Below are experts of layer 6 (counted from 0) of a mixture-of-experts language model. Rows are named router (the router's row for the expert), up (a neuron's input weights, with its number) and show model dimensions 0-79. Each number is 128 + 32 x the weight over its row's rms, rounded and kept within 0 to 255.
Before each expert's rows: a language model's description of what the expert responds to. This comes from a sample of Wikipedia text that the model never trained on.

# expert 33
What it handles: Capital letters in acronyms
router [137 155 139 134 150  89 127 149 158 133 103  92  95 131  97  66 144  91 164 166 133 118 142  62  71 119 117 119  83 119 113 137  92 128  53 119 157 150 158 170 168 184 129 130 168 148 115  96 137  85 154 152 154 141 167 164  85  66 157  78  86 103 101 137 147 144 113  57  75 112 111 108 160 136 124 110 116 104  85 190]
up0 [115 153 106  91 157 120 118 161 160  68  94 151 145 115 138 102 139 193 112 129  77 115 182  72 156 152  99 145 103 106 180 134 162 211 110 100 140 105 151 152 144 126 120 139 114 160 178 149 136 108  81  34 138 118 108 134 172 151 184  74 152  84  86 176 150 164 127 174 133 161  68 143 127  96 129 174 117 112  94 129]

# expert 20
What it handles: Transport and use words
router [128 144 132 105 131 103 151  92 110 141  82 137 117 107 140 101 166 133 128 176 100 119 151 102 123 129 115 138 137  64 156 143 108 112  99 106 158 154 168 137 143 134 112 185 123 156 151 121 181 106 136 146 145 122 161 121 131  88 155 106 112 122  67 130 155 127 149 100 107  77  82  90 116  82 121 105 101 115 108 135]
up0 [125  94  95 163 158 155 103  74 155 113 113 175 148 146 153 110  58  97 148 162 122 123 173 137 139  84 102 156 121 147 172 109 132 122 141 113  71 137  88 169 157  75 129  68 103 195 140 126 122 134 135  73 111 111 163 107  93 147  97 152 154 139 150 100 159 120 191  71 108  85 144 122 125 200 103 118 104 144  95 161]

# expert 4
What it handles: Letter pieces in names
router [111 136 115  98 163 126 173 152 134 157 134 108 100 112  86  50 156 131 136 119 130 125 147 127 100 118  79 110  80 117 141  87  38 110  96 135 208 143 158 129 157 165 152 160 115 178 149 101  93  71 135 157 148 151 122 155  89 104 160 108  67 141  79 142 139 172 131  70  44  72  97  98 190 129 160 115 140 123  96 192]
up0 [183 134 132 127 101 125 107 167  95 126 119 199 139 140 157 133  80 123 103 128 137 134 153 113 126 118 167 124 149  89 121 132 104 132  80 170 138 128 122 116 142 115 110 129 106 161  98 137 122 153  63 127 152 142 105 144 145 115 146 117 113 141 154 140 134 118 107  99 143 130 240 104 146 114 139 103 131  83  81 102]

# expert 54
What it handles: Relative pronouns and clause links
router [140 182 126  94 160 123 170  83 148 109 155 141 121 103 114  93 183  98 179 150  56 100 140 100  98 109  74 107  96 101 137 114 134  78 105 103 135 176 118 177 124 165 112 156 158 151 155  58 173  71 179 145 189 130 153 134  98 138 112 130 134  94 130 158 142 200 107  91  70  84 101 140 135 107 195 142 108 118  77 162]
up0 [176 131 193 122 125 115  96 190  88 165 107 141 179 111 138 151 145 119 113 146 113 129 136 111 101 149 135 162 139 106 130 116 126 107 102 168 136 139 126 121 107 129  60 111 138 144 131 188 121 116 150 103  94 112 139 111  98 129 113 113 172  43 101 137 173 181 161 186 140 115 126 166  82 111 169 139  77 117 109  99]

# expert 16
What it handles: Mid-word name pieces
router [166 166 151  96 166  77 146 108 134  92 135 113 134  82 123  67 158  73 153 157 110 100 141 128  51 125  87  85  61  79  91 116  98  91  98 119 150 142 146 129 151 122 163 153 108 122 162  68 110  83 171 137 147 148 155 156 122  79 134  83  93 104  99 154 175 148 133  84 107  67 105  96 138  85 161 154 141 114  95 138]
up0 [154  91 192  83 200 161 107 167 146 119 127  98 150 165 169 157 115 100 138  99 149  79  77  44  90 168 126 115 182 146 101 151 105 144 212  56 117 130 143 107  87 153  98 107 135 130 200 130 145 138 127 149 150  74  60 125 141 156  98 116 142  88 103 100  73  75 100 104  95  91 113 126 112 111 145  94 157 119  83 100]

# expert 15
What it handles: Sentence-final periods
router [181 160 143 100 148 100 164 116 154 116 150 136  89 124 144  96 185 112 175 153 122  76 111 108  92 116  77  81  78  72  83 123 122 110  91 126 144 151 169 182 155 156 128 154 158 140 181  73 161 106 186 129 159 117 149 107 102 111 145 113  94  96 125 178 114 174  99  61  93  45 108 104 152 119 158 154 121 154  70 137]
up0 [157 105 142 122 151 211 130 166 125  91 116 126 177 185 150  94 123 121 118 112 166 112 135 115 116  94 162 104 105 127 160 128 129 165 183 145 138 128 117 144 123 172 119  94 136 131 116 180 156  90  79 103 137 130 150 146 153  90 127 110 178 164 176 164  86 140 103  89 176  93 115 125  89  97 154 172 103 103 187  63]

# expert 22
What it handles: Line-start structure tokens
router [154 107 148 117 156 111 135 135 157  93 125  88 122 109 135  75 178  73 159 140 113 124 170 106  69  98  56 106 122  96 122 138  64 102  86 162 182 138 108 167 110 123 167 134 117 149 130 112 138 113 162 192 107 135 163 124  91 107 157  75 128  94 132 137 141 172 106 117 110  77 142  86 160 138 107 116 129 147  78 181]
up0 [142  88 124 172 107 116  44 114 119  53  86 178 141 121 108 147 129 112 103 127 205 123  97 143 110  79  99 144 195 165  68  89 122 101 140 168 125 165  71 146 124 145  70 138 197  36  98 180 124 115  98  78 191 134 116 133  95 180 100 113  69  86 137  89 171 139 171 166 103 138 117 157 100 100 163 126  78 156  83 149]

# expert 56
What it handles: Colons and introducers
router [185 198 125 108 175  90 173 113 119 124 130 137 124 137 117 115 180  75 166 129 130  89 152  95 114 127  96 129  81  88 109  84 119  78  99 126 144 152 162 160 101 138 156 108 151 142 120  84 154  79 153 164 128 109 144  82 100 105 143 113 106 135  79 156 112 150 116 103  92 108 124 112 126 125 185 120  86 125  59 172]
up0 [127 131 123 117 128  79 141  89 163 120 123 115 136 189 171  95 104 171 143 166 128 164 128  73 129 160 121  69 161 124 168 168 143 156 118 156 147 118 123 177 102 142 158  65 121  91 134 150 154 151 110  53 105 182 105 119 173 116 157 195 103 159 117 148 133  97 155 130 157  97 109 153 133  87  88 141 135 112 118 161]

# expert 42
What it handles: Articles and quantifiers
router [112 112 104 192 105 123 114  95 168  64 134 133 145 128 112 109 131 129 151 167  99 110 135  96 145 105  64  89 129 126 131 102  58 102  98 142 129 205 160 127 145 131 175 138 146 170 154 101 123 153 164 139 131 137 158 133  60 106 160  66  77 106 105 114 156 115 131  35  85 143 143 109 118 169 166 160  73 162  63 132]
up0 [139  69 131 130  83 177 146 120 143 144 146 135  98 160  88 139 152 137 107 139 115 102 155 100 183 130 163 114 101 226 122  79 187 104 137 130 120 110 127  66 131 143 119 130 116 106  98 132  89 184  99 146 157 165 138 174 170 157 134 107  87 167 139 131 203 160  89 182 118 132 133 162 154 147 139 125 146 151 129 133]